{"n_layer": 9, "d_model": 224, "n_experts": 48, "experts_per_token": 4, "d_expert": 128, "d_shared_expert": 0, "activation": "swiglu", "moe_layers": [1, 2, 3, 4, 5, 6, 7, 8], "router_score": "softmax", "normalize_top_k": false, "routed_scale": 3.46, "balance_loss": 0.00665, "balance_bias": false, "router_cosine_scale": 10.0, "init_std_router": 0.0374, "lr_router": 0.00144, "vocab_size": 2685, "norm": "rmsnorm", "norm_eps": 1e-07, "tie_embeddings": false, "optimizer": "soap_variant", "lr": 0.0144, "batch_tokens": 262144, "seq_len": 256, "train_tokens": 730700000, "steps": 2788, "dataset": "wikipedia_en"}
Below are experts of layer 4 (counted from 0) of a mixture-of-experts language model. Rows are named router (the router's row for the expert), gate (a neuron's input weights, with its number), up (a neuron's input weights, with its number) and show model dimensions 112-167. Each number is 128 + 24 x the weight over its row's rms, rounded and kept within 0 to 255. Numbers have three digits each.
Before each expert's rows: a language model's description of what the expert responds to. This comes from a sample of Wikipedia text that the model never trained on.

# expert 16
It responds to: Section headers and the. Heading markers == and === at line start, plus the, The and name words opening table cells, in music, awards and sports articles.
router:084086117115130142132125114157106168135098121130105117122085109132120123080133119078119121121171117161097156172141114155126172106153108156170120122127121138117127138123
gate1:108177136140115109111106128115107140147130135141064146167102059121101150141133118138133097162113116117162127129138090147107137155123117138122158113105142163149132113121
up1:115145164097155109115083135101083107142125077105136140138104140170211123163109158111129126150127128151145124139135131109148101108111181132144102131147145158137118119133
gate2:111188109111151129139104120084124159107116120094109132142127172129157127132113125140112164100140125153150126141152161097104129118123132077159137159185153145130138132117
up2:092102103073111156115118156110143096158149136087083079172105097116108121138139119129113130128130163182137160141126105124155115140164122138078095146092146137108157136114
gate3:138151123111139101163135112143116102159146108136125094112118107139138138128133102103147141141114166122138154153127188101177152166131138134172124138106149124152161083159
up3:131121131131102125133183141135136122160085114113118120154158117120076107123121151104193103139099128124131146071166150122139136166137162136171113172108124106105130141173
gate4:111109122101128154128092130111132095094115189122158132119139113118146126113151145062143114115103153130131101112124157127112112157115123089109149157087167133180096150122
up4:140127182154159131104159133154125076133127130127138114145144167120133125150115145142094133093163135093130095138133182137156100122175129106062141103135112135132109114161
gate5:133131140124122075116140153072093091168166120097145112075124098140157083114091144122101102158121148130109127120144177123123148092097107161141132181165133130142124155175
up5:098112151142102134114136143107103099120107115121140145176138130135105103124171117076117104150121111130068122137126144102141130157143138121144138160121125112112112118163
gate6:128106127117141154086127146154120112143137159146124120097109143083129089173104148128152101149119092113132120106114098102129104100173155154154136103124105103120126102127
up6:132127097104113137119118119164140172157108135143124129109171119094097102133136144093137098113144078161091139106150129077109114124129144192114132137135098130138122161129

# expert 3
It responds to: Plural and suffix endings. Word-final suffix pieces, especially plural s and es, plus -ers, -ations, -ings, -ities, as in places, lines, Tides.
router:133146105075115097152174132134132074113099152114112131140128150126114140192108137154120102146153139140111138138133140143129102138145136171118155123112086126109140123112
gate0:152126154158161160106114107104128116115131155152121140098135152129155124099154153140125086130128134133120114134178164128145084107149117091137135084134099116160111118111
up0:095074119123133183173143137158127093106069142154118116116178145125154123158145176136105107123110142125167157119156129166051148119153100128152099138147103112127146135116
gate1:103110120091152147141084131091089101070093083158090132143145120119130116151146143130099130142122124159127093106132103135102156092105117134129107155124113113124073149128
up1:144093167127132150057158139114130159092146119113121127083114100158169169150144102142144144145146144142145154142089104102054193152123133110118096119118109095118121116109
gate2:147140117124134138107146145167118080104081177178075113111165156116123107138105121166151147129146109132154165164095114159133145118114143141114120121101137152102081061110
up2:123115115166080113136147139119125160148143097096101102096096121155107102118161089093101110108136106124143155141099159140119085119150104137158100122119144114159116152126
gate3:078126115147099156171150130155129149126128106116110102124112111148118142136114114092111169154143164105166136115145152151126096135138136114172137131124107089098129112144
up3:146154179096144124155115132115099169154136152150137144114137104140128081174177104143105152077111101128084122120148121143142123141137127157152117142125108164122131160084
gate4:146140165114155113173144098140133154125083141165095096168089096104143151121130117167140099089139142107134130108145104129159145155097136133142179083121149165113146099123
up4:168145152147183125102176126166192135159117148126117124145118138100150158086089139155128110110133140135140109144160129125137124118104109137175125090121117117109121164140
gate5:124164136139117155153161132121135143108111107091099115148155062158134140128146171174151121090127115120149133154103125120183108141136111161116125135128136130121106189119
up5:085098118167154175123108135172134129152109121144155157099165116152142109142147106121125112128129139141140128138112148141155174080137094141148117088110124143172098130101

# expert 19
It responds to: Prepositions and accented letters. The prepositions for, in, with, over, plus accented letters inside French and Spanish names, as in Vallée.
router:142135104123114143140128126148088105112119118117112130149138128151128103140171137154108091164112112085104163156089120112129068162128179099128119124111097129144150095124
gate0:123120147088159162138109118151096124136158122108064099145098118122129119140122112167088130125130127169106129124112147107120128124133144150151098106169117131134097098134
up0:165167124146118103180099117101131135110097094150147154144140100138119116103091138115124118129111103142111171068111139109165135104134093158071130143103102136104135124134
gate1:124148119142092150136131111121153147105156125103094132138121097161136154139123114159087087125132103139141165137080156098132116116089125129166145134133101093137145152130
up1:177103151123124110132138116171131110088117129096130086166134139156124143133141164142125117122111134126152152192111159158159161127109130131150126126159108093117111124142
gate2:142124155105140141111140115109141113140075121124102127128113138137150079073124134181118123127145146148083128119186144148110148094109136134117106145093102135129124123111
up2:106107107138144148112154188128157087140059103132104093081131130162140129136164158133110108147165130173110116142128131111127131085109157123126139122136165163151139134137
gate3:100152107129132147120108129200130119137118147092156134166103106163110174121106140106110143118136127097097120113113113110081091128110155123153110113094120096072126137112
up3:150086134105103131161170157117114123135137123164099113120140110171142148100094150141121130180112134142168134106129116119093175127146106156172148128091109156137117114093
gate4:136112118139124137172128124138111125214156112111132115117152141140148141105142150112122146125094161073147119139122120145136107126145128095132102152079094119108128110097
up4:148104180128134126126173121156140157138142192106107146127109123093142194155132137177117131110131121143142170125124147150159137127136123169120110141123132132139117159153
gate5:098130153153155160143100155112121087128063142123104121141138149133106144140123125152152111129122118110117125162056109117138081140121149146143136125088129135137141147096
up5:160137124088158092106099121083114151149117112121151159148130144111111096138153138141106102092132119111126107109189114136124146160156084121113142129124140122106118128087

# expert 38
It responds to: Place and given-name endings. Final pieces or words of places and given names, such as Cly-de, Thad-de-us, County Council, Robert Island, Hurric-ane.
router:137154121121119110089175178126161098117139162115150185138153120112114111130062137107147133122171163084102154143116138128126119126094123140137155115150124111167139124137
gate0:132150132128145122151161145152078143114125083136090128167098155150082142191114130189133142132131112130128142110148174138070152124092176135150114126125163130119126109107
up0:146105094174177119124096090146118136143174112166140167171120120129126153141108149183103148141124144131097092124092154111112105127122167120114115141132129117136078116108
gate1:147160117134117136154145139156135108148140145155129101131131121149169160112128133191096116140178101134151134070118118066094160099101124141111164142126108118151080144129
up1:134121089148140136134149097134118122132127135148090092159145124145110117100134121124124120105077135155138147123151101081158158125132109091111127099106105154157173122133
gate2:156109144160139133108124136110174177155144119124118154117137116109084070129093114155102132132133167094112149123099142132151157116135137104110105133122151134145152145132
up2:092133098125139105119110116133146112127120130148135140191136127118148170131139191136169127136124134104169139088120129074118138141109157117124147139168120156141095177143
gate3:147167164153114181146105160124114096095131132102115129157151139163152146111099133163132161152120117140129144127111134107108108112077131131126119104107143128163147159133
up3:134091155138131158142129101111122124145139121163098093125123088111126111146118124129139143101139155155164151115137133118135100124122120127123141077121128129165130113083
gate4:150125178103103100101152147115119126135092121163099162103131103150134134119102103134189086126136114177148126134139116142131109137097118122078162133130144143128136116148
up4:088145115119117169121128148121121129170139132133156157159099050153095119134125128149144125066135102112145166117097142148122119132120127133099098120110116120126133146161
gate5:127134122148114123096146145118113155141092142098108113098068159167097149125142139137136157115168126093103157160104103138155160117078093133123131114128107111129107113127
up5:095134126134124136104112123111098108077128127110095121132109139127122193163120088122115142132149113110152132128142112119098116103108114123132127132134086116148090144154

# expert 1
It responds to: Verb endings, past participles. Verb endings and whole verbs in narrative, mostly past forms before by, to or in, such as chang-ed, w-orn, made, found.
router:155133164145148057147111122115141115102103111130116099168146119129165138131158137134109102166157119139150127131074146130127103110155153135122112135114115102121081120155
gate0:082104139100094158155152142148121148143131108182112139124132110142136162106153121123101068091144091159093135154128134155147072150149112109123134160136157116120137101143
up0:128136141089111120090118171134125098172149131115138117131106124135132116113136101106121114117129134147094175140192123140135069172171140102102187135139097125116121122094
gate1:155121134126121166143107149127151120127122132134098125123146165147152134120108125117128097114103126205171123131130153117130126149173132140097119155159159150130088156126
up1:140100098088117097113114146119123131129119138101107085121070129139147105127107093110121127145134117118140118113141099118088129150104164071111117119079152108156163145120
gate2:099086178133102149157135156112111129103108099144137087124096140104082147126154137174123110133130138125130135161144120144149112142099120163154133135104172160156109126120
up2:152180155113137135141154112133108126210154105117128103112156115147081144127126103130108157148129122064174169100124138177113158150126129138114103156144122155127157110094
gate3:136125099120139121137110123117151153093152072158134160102114163147141132138063123129126150102165136119115158122114129143098108115079152099116070091122107137134103101137
up3:149126067098137105143125121163122125133170163085092103129142132096112111071119120123122076144112127117128134138162110138084163115103177136104136131122164141122131143110
gate4:154083134118126165125145097089142163096093119141178100169148130114131146112118105167158141170122103107119098113149155127147118127093115102104118108121109107149144104164
up4:123102148113115131156099145155120132101089104104151089128108131160167144132111098170109122130149092152152125149122134126165104090106121137154159107143111141076109129101
gate5:120098163091163120154092130140149095146149103150108176137098153116131093124154085147149127171109115086136146132098112149139124176143168106149125148099116092152144107149
up5:131100136117147106127144103118150055100095140177122138123115087114117066157142097162127125102130117101163124146104103150117098157093128180162130163110149154161177108154

# expert 29
It responds to: Line and section breaks. Sentence-final periods with line breaks, heading closers like "==" and table row ends, often in sports biographies, such as "career==", "forward.".
router:111091146158145169116151158135120150152134159164131137078108122138111126077117075073094156109098129148083107102130109112178129091140112117128137100141164126143115136109
gate1:158108157141196146126123121115146128140061128129105176119090158133067142133085114164140126111121143123145109127146159144117145113140084119161108113099116063111135154153
up1:135163166118188137144164137131079123110129163124112152095126144115109134143122193121128157104147145134137136123120181149148143085142101152084158086105117078147163073147
gate2:147158108160131134105114120116155127127119161141132111089142143126117150100161127111112142087076167133155146141082085107129121124129069160098158127115124134147122135123
up2:131177140126137141122118138117122150107151087131124118139119174107172078139093107166140103137111133159125114107131139112161113096127150158114132124134133115119181142147
gate3:078123140062118146066122120115174117143146107143154133182125110111156118107132099136154143127103108137130157148113151093134132119116101117158109108105130145130146154157
up3:123172164129106117155096109159145152124165132156175116053118077147140108113126090079127173146130127140135120141154097117127111107140142115102155141115167103121139070128
gate4:143098149133118178151108148123095061105142101181144123146114134122180100110155093167104127107085094087130072161134146124097118149145095130179088139138129103129125155111
up4:146092158088115143134171117123177180104141175126155123145122151077147121166140113151141134115118146121159167127191111101124155164093154150102190123126140146120113122127
gate5:147145130147136127100143106110128119151147174122094134125143108189122107125099104113089100120106130114173123138118158135114124122122136141105118166152139090137135067060
up5:144128117119126143076110129089119151100132129143119087118142149148145153096112129117093189150138135158163188120133162102095125160146087107109094134135174116071094162156
gate6:145140099155107155082126146120154126123142130159101174118052107140111145139095142101123157155110154107130153160110145131118151132175095130112137127125134118164144083107
up6:130100118136106122154117121141119127147120117161113121155094144134134139106146157139092120157108133156115139125147172144170137169144161118127085088125127145085118165085

# expert 26
It responds to: Sports table fields. Minute and time marks in sports results and column or category words in award tables, such as 80', 15' 57", Best, Date.
router:062105125099090151072097099122122153156106134112107103112095160131125117118125172133118148100133132128084120167155143140133144109151107128118111127160096151134162120118
gate0:151160164129113105159134139145149155147135141110161172108132116124116087147135121120109152114147138111140103127126106136121082158172140145135102145127133111114143158099
up0:163102128095114140140128162135127127150155134110166121129134112128141114133115118186100103076169155103104152164158104099114144144131157133121123151185141115137132086121
gate1:144109146118111161143125110144092125151129119092094130097171108136132147116154164158137121137155137149163165114103122120130112140104098069156141140168105123141111145149
up1:126108107124139145110140116122131092118104185109192120152113182166156145154125125115114154122167155174128122098089144109102074129073127127131143117134160156123114131121
gate2:129112163099168096118146130115137114133130099060147132134098127095117142157126109081123146140134143146150142151117157134139110118169140111154091147101084128132130143156
up2:104111144144121135087130162084105072129135119131155140147127112142163155147102134123089162115109134158138175123150116165162133127124152137142121111139158146129117177189
gate3:169102146119115111169140102144138124145175074112121116129118103118108127098109159099141119126116159179126117146148132081164122094146155164132069094110096091146151099125
up3:120135127114088155132091149125142102123100110163103134122115121167114113115083118113135115105123110158135096131156144109107126090119147137174112135138157117151156112108
gate4:137105178138047140123098149128213102140135126122098129122160141103113131106140124161149118124135132148116158129107115118161086087118151160124142129136118113097148099130
up4:068124115143120099125088133127128100081124130119141138129129131169160085118119165108163099179117116114138119139187143138134082133107128116144132133149112093122107145155
gate5:111140088129145124138098059176145158117104115123119123171097129163120172123140119127116123148130132156125094149088113114123129157110107157089137128125123116119135149185
up5:199073124197171103121128116116113118132148131106141129152116109082144140086144129136126092111145128081094125151148137138156137102171133087132134095131104152098135144122

# expert 23
It responds to: Sentence ends, capital M. Sentence-final periods, paragraph breaks and heading closers, plus capital M starting proper names such as Methodist and Mecklenburg.
router:132138140173125187146175137145127139156111120161135120130126143162121125078146071067098144075115148146130101114138096110114159137139151123121106113144120121093145134145
gate8:110124139143125120120143102112085134157138120111145129157120105149158129132124120159096126115120143118116114109127105121133148137126160102116110094167156141120170104061
up8:119125166143082122109180102102094130156166146154131138116142132147085098145079133127105132098126129093142113164115146159096129128134123078137090156161117118115144126089
gate9:144148114128104111085161142127100119154128097132124190100112101131128160168148113111148158181119123085121098110088139116091131180136142153090194102117138145101185130085
up9:120123162111128150076109095096108153127107168122125132106116115109115107137129122140146135140151185132130118131147088134141138129133165087104137175154113143094095121130
gate10:142172162113107134115112117109145134118124121115149172119152131178120156141106113178113109134110127115114159135146088130159115142150120108145123080088118139112129151125
up10:142127152121105161157112095127124126124108144098125128143136164139165129115136131117101127109161130148148104129134148126129175101158111145152116110113141148149130127146
gate11:116092123150158119141155126130164101134092109128140111170167131121178126118164079109129136126153086098110055103113143090143135121160136108102115124111103097101123120120
up11:115127085124133127141126115122116124137109147126115135102134173108164096114135105101131137135084136151109108142140114141124104148106139074122140120153132131157136147117
gate12:109130139145140135152150131118108142117159101126083132136114117131109160126123123117116122184096116133081102113125143092144099090140136125107159124185191125149155118145
up12:115154168134129093145153138198112149104119085156126129142116129160130124129113147109143135108100142134144118091156131142105081141144124161100130120101169134179153142136
gate13:163136144109102145121119099095169162112119060138110121084107142115136109096085165162174109137119091127166089155146123125156133136140143151127143147139142092075112159134
up13:171156169156137176163144117125090153116150080119167139129161126139153089117122107131157114156120148134135109105114127133133112107167131139100130164121097115120159160105

# expert 39
It responds to: Punctuation and headings. Periods, commas, parentheses and section-heading closers ending a sentence or title, plus word-initial l in verbs like likened, looms.
router:109139143141163208168166154143108119187105099180099096156108148128110126113143095101116151104104141143107123078144099109106118149117128123082118135140103112090144144139
gate8:178122128129133093179105141131155152146125140125104155151113106142160149061127106110139128106101124171144140122125157131137104122156143148155116136123071133103158149135
up8:134090124170127161140128109127147143141135093145110153164116102136139131103137125113154154125130100195104082150143117124131159121160086155094161154143113144141133121125
gate9:099120105136110147134106108138142116188125142123134169153106109122081144141107134113138099134179102167129157120131140125160065148138126122114099152157129104124137149110
up9:113109103117075146125107142143109115114122136113127139079126185094168158138129130165121146158075138109124157117112160127126139136118117086116145157127100137098112068122
gate10:128163110110130164088125130149133079112157132164124122171121147133133120133096118154149107184075140162146151127153179141138130119180152106125122115165091125150140117141
up10:140121149123144143165129166109152162133126135133132131099135117125132155124096135126118100095136144111131148119145082153130129121130110127135124113121099104127150152093
gate11:136141101118083144130147107143161087150125122140091114168136126102126126146125151119122149142129104099120097123134126110141080172102159112139144160133147130196118139114
up11:109087132130108100144135106091136121152170140068124165108113092120089162128162115124104112123129098150111180140109124125145149155137114144148128142139114127129103141113
gate12:129131119112120122134158129119109120115151140112100139080127144118141116129165102129092122109113168124139118106143117086115129133118184077143140156112151106092138168123
up12:129157128123131130111135072125112131107150110120125117130148109131089147151094179143181105165133119119085147162101097181129104130116127071135150125139199117114132162140
gate13:125154120113135125090133139127100154154095099099131084152122146194114129113147139138122093091125069143166119143138182144184126133119145133131145126114128125134123123148
up13:167131125160081135145103127073114116105155117143133152130116150157174122096156152109125145102155135112138088105121167144092137094116126131146128094130139148145113146154

# expert 11
It responds to: Verb stems mid-word. Word-initial or middle pieces of verbs and nouns that take -ing or -ed next, such as oper, lead, run, prop-ag-anda.
router:089159141135108092139113105144135140117148132131118112094148149131142141100162110210117078088179091137138132095119147102097103117154099095149105115077112123063100116111
gate8:162127096101120108120101140142145102140109156124119107155148112137151105158127139135103129108156123103161112163111135101087098118122136142111075143113085112094096131114
up8:185155098136093148091084138109109111127138136129097115126094152110125148165094108157109154120123128136142122156135118095157144145140146134119114089132109135150165164174
gate9:120146129154123151136121088125143133116142145124134073189115146096151138122141122097087160151130093122147149132193135134161141132133155138138137094100148123105111136127
up9:123122139116090118106138147134083112087123160115162143156159127169170126120117133129163143086077119119110086116168134137118080107111108139141121102131070117156151113148
gate10:103161138083122133185089133134144092095163113134163085145121103144149122133152126136132101065138126147170095169132094071124145118095138113149169119127154104143100159122
up10:123097136124108110088106122107131137096168105166121148115101129095131117115115138083122096122167092144166160168114147102129089150143135127170135136130125155112110113119
gate11:104088093156084124126140159104121101145117124090160107118128117144144138170088126141135122165104102154105104119120140177072094126130135130150094110132116141113121109158
up11:113119103138105124129109103135111121144136102098117126159109146141111158114147132155111087167101160149128096139144155095137139115140132137132113083120060128117079088190
gate12:098154114153137123117138143124135139164099090183147156164157102173135093168144139131198114143120178174119135104104133111118127069106097105113130128119128124133107115162
up12:103136142150154134162124133129138099122123142107106110127118128118128143078063103128128119142120174139091166125152124102094141139156110121092121098134127119138087186142
gate13:162159154132145092145070129125122124148136097117163126128094156142131184105111143146127137121185126093110101113129090102171144116131085136082176156152139158154139150180
up13:096171109105138110123121124157149093136140148152116117122114140129148145110116145124107118144137127109127103135157066134148118095135084128092163097078117098138132118112

# expert 43
It responds to: Foreign name fragments. Letter pieces inside foreign, often European or Turkish, names and words in tables and lists, such as Kulübü, Möbock, Bulgaria.
router:136151113092085135135148148146114147145150118085095127147181102136128130113087134133171143162110119077145132111121106115115128150120142114110150154115142182117134099141
gate0:125130122081120125127140104103151100109136174104143132108152141124138134128087120170132112097111171112128093144072134113096115147160160105111111126174139172127135130145
up0:144124146171136111097118164130166121132139133151128100119150168142135096172102134116108108131106131126110113084135155131139114115144126171159166125142154148146144131094
gate1:107146151133126093131108115126112109129096168148136140155117130120136139157142114130116126142090091074151134144127190127080147147153132152087151158133130149156079097162
up1:155119136132094102159134133119149115102121129169129171107190160104120146108147137110117117135140127124138117126131171118079200091136159108127123144160091126119132094113
gate2:097138174138130132128153106079118185073145113116121161127084097112143122104150093147103091078097133083121119118109134159126125123150144105148144125129119121097124105143
up2:114163141115124128100125173131156112129122105116124106165118125148122163114136120163107164123156109164097124105161118112121164084137139095135156124089137150112107134142
gate3:156125125115144087117125144130144069114163136107097161097116118084129165119107130145145123135116122086134109135115147134111148085141102136135092145145130086167122075129
up3:140115092151133159119080122132141134130130113113112136140148113127133125144131122181111145155140133128145134158119116166144182098130092092124089146093082134137115095157
gate4:130116112100140157143106101146124103092152121107136123088133131189142138154117118143126139108123151142103123162120140145112142140130108128134156137094172149096105124103
up4:181124087114147154124123144101115099116173104162136147125124096149121105147175157105124126147117114126142124121109112088122152116129087130133106180161138079154131116109
gate5:125127139140112108134102167122151166117197114121155136104123151115144135118107107130122165154126148139189135157105111125093158101107105097129144141178101116145158092060
up5:102116094121167137146118106148064167141137118143158186134121128147141116120158107140127126095099120136115100102106159157134144106131119112157147150148128112126114127134

# expert 44
It responds to: South Asian and Arabic syllables. Inner syllables like ra, ai, ah, a in South Asian, Persian and Arabic words (Chak-ra, Sh-ra-avana, Meh-ra-ban, L-ah-ore).
router:119165127167153110080173118138139127128135182105127139103134099111147133153133157106176116162127128102132163125137098191157143130161156105089131107102157152095129164147
gate8:143095154130106140162114116151148111137149104131123101137124149108158135115126114140126112134189135115147103091171134134150147085076147114126143119092096150135137155127
up8:127113170107129141145123120133155159114108188089126105089117106136078116116124118147135126141095106120107105098073164107109128136131148135134134195132137127141134095113
gate9:120144129136130121111146118124175128120131144111134148148184121153121168189158125107093102151096155141159085075150099122128112143122155156097127125157143151177130166117
up9:155118105132118106172160132104098120101109129122127171163137164102092158144104168122156086134122127124122123167103162139136086112126154101164129153147107112077190125129
gate10:106169155117176128198141148137115148143152154108124091124126165090138093137142129104103108114081089144163143134133134139113119117153166112110144152138141113150124135085
up10:097134134112146106152121155128121122119143107101110113132109139121129095134127174101137166149109167142124124104111144138150165150137168098112137124109122119110126153136
gate11:144127138156128109125072143114101127074117129159128126155139107139147154136141147108131118155146139137107126144118115130173122115127122143090148098163145147113115146138
up11:105085189109150138160114092141132160116094129070115147127137122140174128123115120120125111106096141136097136120142151126128139174128118090132145146145135176136092143123
gate12:129141101111137065154104191086133158111132130105136117146140116119118110148075157136136130096158094129134111129116117159154116131152151138123114131105173090110106157065
up12:136137104163099154099146094082163120151115138169147135115144149111155109100122123143115133117140175109124160123126099084087141146115141135116142130146136121131150156149
gate13:105129134141084113119090145158145096105113093180095157120106171113114111139084157159129131104157150134076070122117158122182135135097096094116141131122114149135108098137
up13:108158092124141106132150121116133147155123150107154097118120139114150127106125105121096144140104132109112150125134148155114114174134144121164123113169121081133132106103

# expert 42
It responds to: Sports and title name endings. Name endings in sports, media and event contexts, such as Edmon-ton, Der-by-shire, Kickst-arter, Grand Prix, -ford.
router:164133152139155084131128101146102174131149120163075126131119105172133158108152129145126135163135123115098115143084168189114092120137146154142168097152145164161165128143
gate0:133141134142143103185129086155088137142107189112138134124103139097130147174114109161112145101173123129170139157141131133153120106129135150150153133143121132193163141107
up0:127117147156114125106124083141123141163129170167171115161119094135095151131130109144114170140127119109121157140129117111164134115162121098136150113109158151154148132126
gate1:154130135139124144095116136113138155099121109115133120095185154139134131175128113124109158107139137161104086091106134144111151118098099131174104123097089122123143169134
up1:130122144132152134109113120125124134111160133132094123123146165116138123199144147134148126140128141175115144140136113130165146128124143142125113101100097160146162119140
gate2:158146071112147131154178138133132158156127112110139118130087143092116157117082118157161124120156131146144091075147121117128111119166070151124127101126140185099106040131
up2:126113110132109120110135132136157123114148137136147132088119108126177113111144115095195174124138128117137127172140146146158109122160150126112130142116136098156139109170
gate3:153168170140123096126109128120097146148114103130141160137101148103127157160102123093084081149169115146127126101108139145165120168101130147116161157128123170154134163087
up3:148106126114108142155130157143154120150095132107084114119162139126121102139123069107134145125114126094143112120124137165112104135127137153158108075158077122123110157149
gate4:127089098102136102127179163141101126125139112161122105117140127118080111085122113121089131124145105114095121123176151096143129151073152156132087131148134105109141126078
up4:097100160138126111117113148136115121110109072103148092078107082091114130133090104145116139136125148123110112109145153131084148125135099124111139145181096141129139100127
gate5:134113143120133176113152122177146117113116116094177119152128147144126104140115133123165112115136149142143147118163128084151119160148153114132141142151176100122168179127
up5:145138147132090163118120147119134110168105111147100109124095144106116106108174134098111160127141145147176143122166129153147116173096109147106088112155149153116107134129

# expert 17
It responds to: Mid-word vowel syllables. Mid-word syllables like as, ic, it, ot, ect inside longer words in general prose, such as emph-as-ized, er-as, perf-ect, Plenip-ot-entiary.
router:155117123118136096140123093105136163093171098134127116119131112170165154114122139179104174117128094107159118124085116088141074148109105169138117139102149145095126113146
gate0:119080123158170122156136168156133112064129147135112165116109116166093136135102148100136132128120124146185129124129126102146150098143142135123173182129144161124115136158
up0:165078156127134150099131085121120104129171129138151170130143150119094179087102102094151133105148137163111156123097146136124121170113150096086120130104157144097154153128
gate1:128137093150155101130129095088115135121107148137104109108162128144111137128131101173112113124198127117119106116123104120101103106119083136172090130145139145116123121156
up1:105148151137124124125137119143153138086152128153147167140090144157077114134086128111101140163125119165143145122128099119111139089094143150147169127127167161117120122160
gate2:092101101138144097104153134128150155109128120104109090127140118157128130131135128164149036127120158144160142123081120131142136130148158147145131121104148087139143076112
up2:109104111170089108131120143149135122152135137065104131082091079107151125149070105140120111122112108156148149144084112105129063091157138134175140134110139113133177081100
gate3:132133143126140110190088100145152121133107113134116116155175137134151133097122157183126159148079111137115138111140141098133157140141110085107136114128144151140127122135
up3:146078130100118121097144119117131108146116141111165090110134129112169090110108106081142179100149128112103126138129125152159111103131119126127112147175160185150097165095
gate4:169113120137161158115134118158133151100155150082139178065075114094127128132123125108151108129111149142135138100144161129095135119134156112128136159105122108153115130161
up4:149109171099152154125146170124090102143130135116117136151120108075131174114136126101115156146149164123159115151096093183137104152140174130155123132126099134113170147153
gate5:130159131140128126125168155108189116184112137134131125137128092124128091126132175142121136101130140115176111145137135119137138153126158117130096089107177151073085114126
up5:090126128141145126124118117127062145099091128108138135136126147146096108162089107126109135116147152152123114137135141105075134155107149188163168142136096103170109093100

# expert 24
It responds to: Inner syllables of foreign names. Middle pieces such as er, a, i inside foreign or personal names (Cam-er-on, Aux-er-re, Bay-er, Kuw-a-it), and edition or year digits.
router:171133124098120113098135112125104142138103135068145139151138136119117138148133193080107111106122144080133138139112144130103126156115135099110115129116112181165102100126
gate0:155092160124124130140116128176123103127142131132130119107147085150127116130142100113115115099098111119093117084125092154147135127125146184153098111122109169133125106135
up0:176138150113139146144166122124096130188129131117146134107130123085184105114128109113132122108128090179127144101132170143119112154142137134138101135134103135078126095071
gate1:111129135139125133119117108106144149118090144140152141148138130122121150117110122126137120157140166132143113109124177113124096143177094125132099150106164093103125133122
up1:105114094126150137122189182143119103137095103128132176085117116120111096117140126155130128145140127111116125165139127146116178131129148088098108128112108161124110131173
gate2:130097132082119171090121156128157135147116093150122112090158124121128133104152145110120077148142106135136142139136109147090156127167148144133143129115109161130121103177
up2:145146148128113107149122141089104159186143131167095121129146119119095087169138108163117102187133143100130150100131111141098143156118120126127149110145118090129132092127
gate3:114077149146151120156120117101119138091113148142154146123116127125164176119151132100156172110130125113167116146156131139142121123130174172101113144113136140120153089085
up3:118138138149152103167176135154149117120139131142145096144154142136140154108095125177141144122117131167115162133150144104123127132107172150153149137125111107104153111139
gate4:127136127127184119164093173129129116111106120105152118120125140130136117141092101107100130166144119115181132109099132140098128136115130095163121104140128131155091069124
up4:108110129115094094135099107132158136195128114129133189161171109154130127140119137097093144117132107125168112142138149109127122159153112112164141122129118117112162087155
gate5:132114170116111104130133133145150124124125123132195098132157127153136113139147073144102150148137092150121162131142113163130174122103147106139115136148140136136114163156
up5:132148170082144155128122174121136132155088126116115133127070102130121109130110126144116096136149111131142092161106131144086096096103139120146155128103138129157140142145

# expert 40
It responds to: Copulas after pronouns. Is, was, be, were, also, has after pronoun subjects in biographical prose (He was, It is currently), plus ly in currently.
router:156124122154133104132100110127124087109130092115105098139131159108104117150171155148170114130092122106160115121146134142118116152138148130139135095133129081149138147115
gate0:120137126152130122137130146101131089138167146110112144127149148149131130134108147107122100110106131117126109179144120101157121132108125117133145139117119170146086118095
up0:095117132130151120128122122112137129117132167147145094093142160119079157111127160092103146104165155086107093117145149114126096113126121142168091144086120130122144130097
gate1:125137163150114120150117139109168138126159162109142143147130144094138099139130094110109152119136136131150159125102134148116093150150145159152101103127157092081134096097
up1:053110085111136137149095130123127131107109090113159122122114114112167107153140148145146147117104163120142144082132140105125106092151150136158131138144112131118158118165
gate2:105168130173116146153131121092115146074151124118102114137109123124119107166146155098118143143120138103082133125088134150122109124094136095137153110169147119106125151091
up2:133139162144145115172131122117149138130139140129135167076169114122136098145129170139129159068160133144088132167130135166124100102101147165152108135116165107124147116133
gate3:153177139110148137076152118096116118112125091091180146120137135107110109125131140160088105141131159114134105131165094172162163132131114107136098154122063132115150108141
up3:103103135130141129084138155133112145128124128133133123117116120150145131135107137141105108128154125105142126105123102120157113094121166132147108126164112118134181164149
gate4:115075117084131125122130163104129135127122109101143099152124142120125095098141143156164101116132061145123111120151125120135078129135082139097176074133119096127161146150
up4:109156101147084147135148138167123131134167140139146151097168109108136160142119085121161148154115115161120123163136088132089142082183095133132126121150123114115135139136
gate5:139116166116161141109098102158105095107124098149129129100089133140113137075113085121115151104139088138156135156100154112166087134133079163102094149136170090129150107149
up5:107151106084113096102099109137136142157117148109128119131139150107144158122086164154101142158158125097100116146123099116147092123110169138121118121128113128134125109141